Weights of a small mixture-of-experts language model, trained from scratch on English Wikipedia.
Size: 12 layers, width 256, vocabulary 16384, 58.2M parameters.
Training: a variant of Muon for the experts, 292M tokens, 8906 steps.
Below are experts of layer 2 (counted from 0) of a mixture-of-experts language model. Rows are named router (the router's row for the expert), gate (a neuron's input weights, with its number), up (a neuron's input weights, with its number), down (a neuron's output weights, with its number) and show model dimensions 0-127. Each number is 128 + 24 x the weight over its row's rms, rounded and kept within 0 to 255. Numbers have three digits each.
After each expert's rows: "comes before" lists some tokens at least twice as common just after its tokens as in all text; "gets" lists some tokens that make up at least twice as much of what it gets as of all text. This comes from a sample of Wikipedia text that the model never trained on. Tokens count by the router's weight.

# expert 8
router:121116127103128088135146136180146129092073137126149134146113217133127108151133111142106118113139159149142108123182131156132132131147134118149129143159153089147158125089127135132098123089098111136098141103160169114141138142152157080104164109085152098138134137136117147139159124126145135105114113101106114099090105135188143119098137081111156143142136115145108175153119123091166140139095
gate1:110125139113093101144126127141112134124084140133130127143136128122172136167142111168171153131146071116100122109127167121143112133090127181106115091115148159158125157125125153138099157088121107111113081156162145120133134106148149132129096114104133111121088103102125093156096154137154090107118158119125123122117103140156122110122102112117095119095126091130136139166113077155121134107082
up1:144106125131135140067124124146137107100124156099171160148142151134127148157107120116094092128107167109148046144115098163113126134127156091140136127165114128157121136101093128121114154118157157156139146084092187153146146121123100127119170089145142129131136143110137129158134101147131120090112112081121117086078148116150180126139133130099134112135135105165097115131101113112169123201137
down1:143122120121110110117140138145110094130100111151170155168136154123139119167093088086145089109097159095130075143129137168118112091143138084153144129161102127158152145103129143110142145122128136148139133106118171145124141088132124114155143087123138103123140126117108118131128116143151138116123138105121110127080149137165148138116133106134104101175144083122122114129112094122125144153126
comes before: " to", " the", " by", " be", " a", " not"
gets: " not", "|", " \"", " This", " [", "^{"

# expert 50
router:092163101144114102107112135174145160105079142118142122123109127068129112171131115133132131132094146134101141115161147113141092118093156125114161133168119100146156139122089169162103155098092116177087113106132166109117156129125132103150116118133122135092141121138083107170161120174093159154142117095111126112091115172165072143161115084105169149140189125122126186102118135143130102163108
gate0:113098158109124133112120117159134176116123103118112147124130105125104141168150124162101147131144114126135133173123142141129119162097121119155134142138115145126192142085140118098155191112130131127080175164120150112132142138141113125175145134135153163085102125128110109140125122142189154103148141156074166122064165160122089140124159143124109128119109148159143089142125131133130155148106
up0:127132116114099129149106115092131146061111127138127096148098107088160124128124137093101098152136165147124111132107176119124102118130128142128133114124125119178098158110163140100089107100120093096127130139120120133127130102121115135098144110142094151155155167128111124148093158117117139132145136097173126160175102160112110119130129131107171138123116115071133127142103083147134086086151
down0:120118119134136132088117135108166144124131103103103137137129120111125137163122138155138133160098094168153104119088172146135126130138154107185158156150073111150110116098139131092097106081139106134094128153152146139100101126111115113104106068154101110139119140102093122126089148158155132120159148159147135134159103137099101127110141134130174136161115154111121169144121125155106122113134
comes before: " to", ",", " of", " he", " they", " it"
gets: " first", " not", " that", " place", " However", "ver"

# expert 46
router:122080154175151126159136092157142168087099098107116143133091100138123121163132077160161145077140080123175109133099143136124112149088109134137129134056109110114173147126138150144128141157144140169107140129114153145129114147092159098088133141078171107171128155131129121135136100106151158124147156142112149067100142144147095144105115160142136150129127137118150159140070139094108138136133
gate0:138163091155124133122109106140157126107082114134128098128146123129122120118144140171109127110141117124156159091095157164128138145101119145106142127134123157102130118110154138134091137106141107136141142092101082081105117163117125157130116110106127129120161134108180155176126128144139146076130103118121116115162118113104133153114116139100110160145089142127120070157123155150138114154121
up0:114117127119112151143107137211098139136091108115135141161167152126120114136124172133117134098143142180144116115126142123124098165131146130111116138103094134137098115163129117130150149133117107124124130139161114156116057084125135121130119097105140103113121138128146123085118093134156117119098123128153111117126092116177180125108087117149098154141124102152111156108117128141071141137119
down0:144128135141113163110124116167135152109081140144098123129160144120112151102153162117129137105115134127143130121134103143133109168165145150174097144092115097138109150136088161128187132140159110156154157135133146145102068116100113112147110093122133116125181137150130114095136142163181118065141178098163104101140108122167100126099115148139155136143102113140130165123151171197092129171128
comes before: " ", "\n", " 0", " 1", " 2", " 3"
gets: " |", ";", "|---|---|---|---|---|", "%;", "};"

# expert 44
router:099122141164158136141100170141119124109144119104144128116091163156154116151137101151122133129172125113153149100068138109151142136097109132110188147110109124157137120131130131129137108153132164122145102136094113105123112120163118103105085103135157143164086128140115136113148173135114130114114134153130147128117103162135110108118125155107122104133126071109103133105149104128096176132127
gate1:154124118160090146109117150142092134121106140066112189151135128176144150098102119140127123120175126127165120101110130131130154140109128124116138097110109149155136127133126120105099080166111162145163130113139163154133121105131155113094116094133125150130147074103173144125112170083121134163104081108102130105116164160104089121119100136095113130101160109123142146152132146100137093179139
up1:093131169073133142155122126104162131151166138178132093124112124138141121132145134127119083121092097100118155134179131126133102159111090103138092136129159104171160150161126101184156136092120128144145190140120128133139143135141105138157152134105110117130117140106107144127149128154143123091132150110163137177114167108157166132145109127092156102154102117153134147121169114124123159114145
down1:112133135084125141150138117120134126170160110144130105135135148135126099150125150104120091109092111132118201142132130137112140134113125117101099133127148081144152147133126102160126124119127125100159170100125112112127140152126123114118137126086121140096134142104126157154145123166148112093151132096135148177100140124149150118132149119123149105156124134115127123150127135157115177086174
comes before: " |", "/", "_{", "O", "'", "X"
gets: " ", " B", "S", "N", " M", " A"

# expert 52
router:137124154117158086119127159150146156116088114122136134136122157123108143129107105200158143116111124128170148113120135152143098130122134092108133154132098070142135126138117149159112137120152110144103182128144156108159095131126156058096138104118134102137147127092148118171087128123132145111133100119116138101082128127129087126147082082106125157176126098102113129109110117116075140164080
gate0:109149134129088101143107154111145130129136143151087162119093120124113135126117115133132148120141101131107088118097130101141163136112172111099127073062141118119210152133126129136138157101133144120099142174114097101115138171132126124133136094124123157118117130121113109130103131118138091118138134128118151106131116073125120129116104153161158160174120107125111137135143166092106138155128
up0:097143112097119110133080123112134101122103169145144092113110140127131132097117117116183113127123153135111136143119133111172154163136142100119123114097118159143185133117098116091204090152084163087166159144143163131103145158185122144129113107156139164094109130087161120138131164127108115127146121131152158150136080104101117121125088114120150180152155134100113105153157126121124136106095
down0:115144156111101127152108100126101142106124154181130101148098161107123109134130120118167114159124190153100086119095132124155118162144096155117142134123123121138138117120079117127118114131108119090130138165106152102090130121108129117127172144163125164095117124152130117141125150122054127122119143130134135165110129112132141118167146145161157143123148174122175153182101138117154124133136
comes before: " the", " been", " a", " an", "–", " also"
gets: " have", " 5", " was", " (", " a", " In"

# expert 29
router:134108123094086061146122156163136156137107114135095116108087100167098159111120168135150109137106142156117114152127110125127135134122152093099164143143140109159096106078130131121109138116164079125110158115131153094113136147128138111143120105119170118090139143144090121145125136114122153140126140090122132112101108144160106141130116119112150149144152123136104169150125141113133203135131
gate1:120101115088101121121141100107139154128098089143144166119156122136130148108156099184108165108187148125107150163113151113099119174107121103118109107118109135101101164125146121111155147112159144084160123165150124102117097129138127098131150128160095113122127116117131105156113108076153100126102121118163093122114135119117112063123143127108102171164095076097153103116192063097103121091125
up1:119161145094097119077110159136106156137164093120157162140141128117120146178126149179132137133091094091128095123116102150106059148096174144149122139134141134115091109098116114113156157122158145141113093143102132099126114138140146102106113127117151139154120118142123129140110095153127119132127139131117137141122122096121084146146145138135150127107131110101104132148078156162138106112107
down1:145115126129165152100124150128097138125099106123165150124162106164163105153134120146131136087132084127120139100121117160138091120094120130164118166121127140126156071113095126165126166105171125150124106110158115132108130127114148129094160157124107106113120130083140122099097101165131069155104126129121125133128133081116149149117141081104115108137124115170141089127082155105120097098116
comes before: " |", " of", ":", " to", " by", " that"
gets: " ", "%", " $", " film", " World", " Total"

# expert 35
router:144150153134164143150151104142148137141126153088163119131146151131119125163158118136110156110180122143162157124114142137164150108130079113127074075150150134090142151125134134142181164107119142136096111116126132085116157183089112157122115131144132159148139145159146160149114146137139143103117116108101138080121118127153140129137085115119134141132105165097146156131134099161149109119102
gate1:139139136107125116142109088126129130138156119149135141127106141133127070122109152137133131127145122164131133158129125144139051130106122105150142147115111155122101126145107138151133099155084207126086157171147133128131131133106102165150092102117165150154091140149160174148127144172143122074115117162152132099114123131097112175131124155130114129135156105128150092131128115157152149109120
up1:176130146141092137138087100103110134096118090181185142091136134104102102159124154132095136155127128123168133129138132127097128083104168124106114133115134137157124141128126121109132106144126153140104127098137127149107067163099115136150139126125180091139128137114142173153111133175113112086135147165166147143075161121129122144147153166145129157117172119177103110139154139131150206167131
down1:150125180147108138166100105099089123091127110171197155118103124103112091150130186142126136169145121157137113116155148137116084095091133119143125119128144158171085118120118125130135099139121154133096123118151118142107073115065090146112114141140160115162124132103148194110145121174104100075128126172165114111098143135133110162146134136147151176123176134151111129145152146166132170153112
comes before: " a", " the", " an", " been", " not", " also"
gets: " was", " is", " by", " as", " with", " were"

# expert 6
router:130088122114140135165163140153128140167131114100120145094115074098132114143139149159131171093125098112139134124099153130117102169130093116129096122107102139121153155143181158152126193191145126134068132141127132086100110124086131085119150135076122134175156133138185108135119116105142152129167147113116110128092146118141106102131100139130123149127130129125160134130132122107096144169155
gate0:113141119100102093107168167126114147162093107110173116148178107162122095134100150133130104141138133127086093075115104129152109141117136131117127099134107103127139174105108159101114130131112188106118097109118093121132082104089153146114145145132136133116107115076146161149160150095094151113116147138137154168148171114131144160126149120118118162157138141139108119120136194108140156122125
up0:123169129134138146148141146137114137126135126120141131140166088149127156121100137118130155122092117143104128131084102118116140147158112146162127146143074120129155126162134138142071093161121153107117131123087172091131132127098136135147148142099101095161100104170130160124098151140118132103153094137158072101138117064130141128125165113085160101135136092157105151133114119182132126116080
down0:111160079132152135102143083143178162134117133157090130110117102124124147143125095147152125158119116145098141185140130110155107136127167097123148142113155189138124132144128122101155120160156123082142157129142142135108111098153136112123101097130119149115168101144121138124128123109140101128129087087110149061106152146169146106138092136139124129116140146129136134151122126099105125136149
comes before: " ", "\n", " 0", " 1", " 2", " 3"
gets: " |", ";", "iary"

# expert 78
router:143126162129132089099120140091107113150119160143094123119131093141139145145107090120161079145125109099130121109109121102065139126114182094092128093164116126152098112109149165130070137151149174135154105131108141167153138155075109121080080098119134137177125107087129137145122136120139152132145163117140106113132113125135148123121108089095137147128063105124118136105079120149138159117138
gate1:092132099127116181129104154129115110121097127163125119116091153136075120112142129174065128145140119177069056162112098107138103083148161123121147109116087156118157110138109129133141154082114127126126178107143107115107134143137127131118163129101098131117143122117137129131127122131133102135121138146090158131121192091122122098110096122150139158139170114131117105164099134116138104143118
up1:097165170150121138166184130109106161143103127104159096173149160044137114174112111150150139119155154102171113085154131138096127129128141156132154139173127106170140120118131149161084101123155161122140132138100124156100109097113104170105126145142153162126102128098095102143129135114148124165145122133111081079133115128108153154141128119112127112114159082112072127109115108110123134167126
down1:101167149121102121122142163155099115067115127087154134156116132112119092153063112150168088131146174122116120118137153126140140095124136162149137126127122097180168122144138125146133108130095163120117161109127089140112107112093149122106086128140146104144089122118129146136122150086116142128163136110130092093182118167118124144124151124120130073119128157118085152095162097145107137181127
comes before: " |", "ent", "o", "it", "est", "am"
gets: " ", "c", " de", " p", " c", " up"

# expert 10
router:132114170148133156154138126129161105094100112070115156133153145096154110195087100131168141148140124139136169094142123132132136148096164111088133118094126096112143149137133156107159148080128138125113126119128101129141098124136087110083109104107109110168131122178143123133082088133117130114118105131160126112113143181134104112104099084111160148156147094088123127108127088120113110134119
gate0:142123170148144154142102145151155118172121103106134132133136086147135152136102099138140135104116134079128164142113126120127079114113128144125137119128146148164158069147166086145117106154177146136157115099177126143132161127132146105138142097134075118135149100095106123118107085119147136138133182128110118139133125121139154130147103151089118148142110144120160133158166148146096140175121
up0:156136163162149071137121103120125132135108109146109130167149100096108099160098124101131136157117111123114124140126109129135113124139144119099091125085177118132096139125141190106110090156136145126121107099153141124127121130125082116131087112112110162171123075116136129130121134132112133148141112111103140095158071119160141121104124118145103108151139134135152148132125129106107136177139
down0:164129132181148095124119102112112135113107141133097117178142080103132108134101125131118112147117099103126110134136134117133098141135090111122118125067150123110114094121132162080083124159165160141110103113139146153133095131134097135129103102129109180132140082134160139139123156098124133118121114115109122104144096140150083121127119143134108116146112140142157158113094114098138112174145
comes before: "\n", " |", " is", " was", " –", " a"
gets: ")", " and", "),", "\"", " as", ");"

# expert 34
router:101084134188150111171113182132152143139110138118151144095171094124160127161109137138086146100147127120148154120116130164099086144124120094140076105095092129102176099137161147123114152148123101122096093132143128084107096116108080116153130125141152131146150110129128148110134074174102117131116130141127147141102105064180109131150147128132128118141104116141161129128105123109111123140104
gate0:134087112167127092145156123112121128107153140149095136151136090125145107175151133166169120144109110128165088103131119147167129149083090066152112135158116116124126141128140117169129125121088090148103161166122128123111134128137124151144156136135146176136143158123116162146147152107104101128172126131123112101156131119153120150111137167140155115154157121087132128132126113117124157114104
up0:173115090141103130109163125132157137120108146147124116127144176142103127128111132167136130073136114155140101135129127116155114108072142123104141116097155106179122161119123144148109171119091129135068132152062188131139130140141097128114109118115141149128167103133122152155177119110141100128174127145138161108106114106182140104154146140168136127109124083154130106145138115120141127144142
down0:094130094162086169136178133159181138139115136149146101146098125159146154157153150146141064056153140126142123155135121099132125146133162134144118128151179130138136159099156103095113111115157111141107133114112146136128162138141147131158114131094088153100150099135146089122171136106152077156113140119096123122094139092133131106112096140166074160142114112114097108124162112146116094137134
comes before: " ", "\n", " 1", " 0", " 2", " 3"
gets: " |", "|", " Binomial", "ilarly"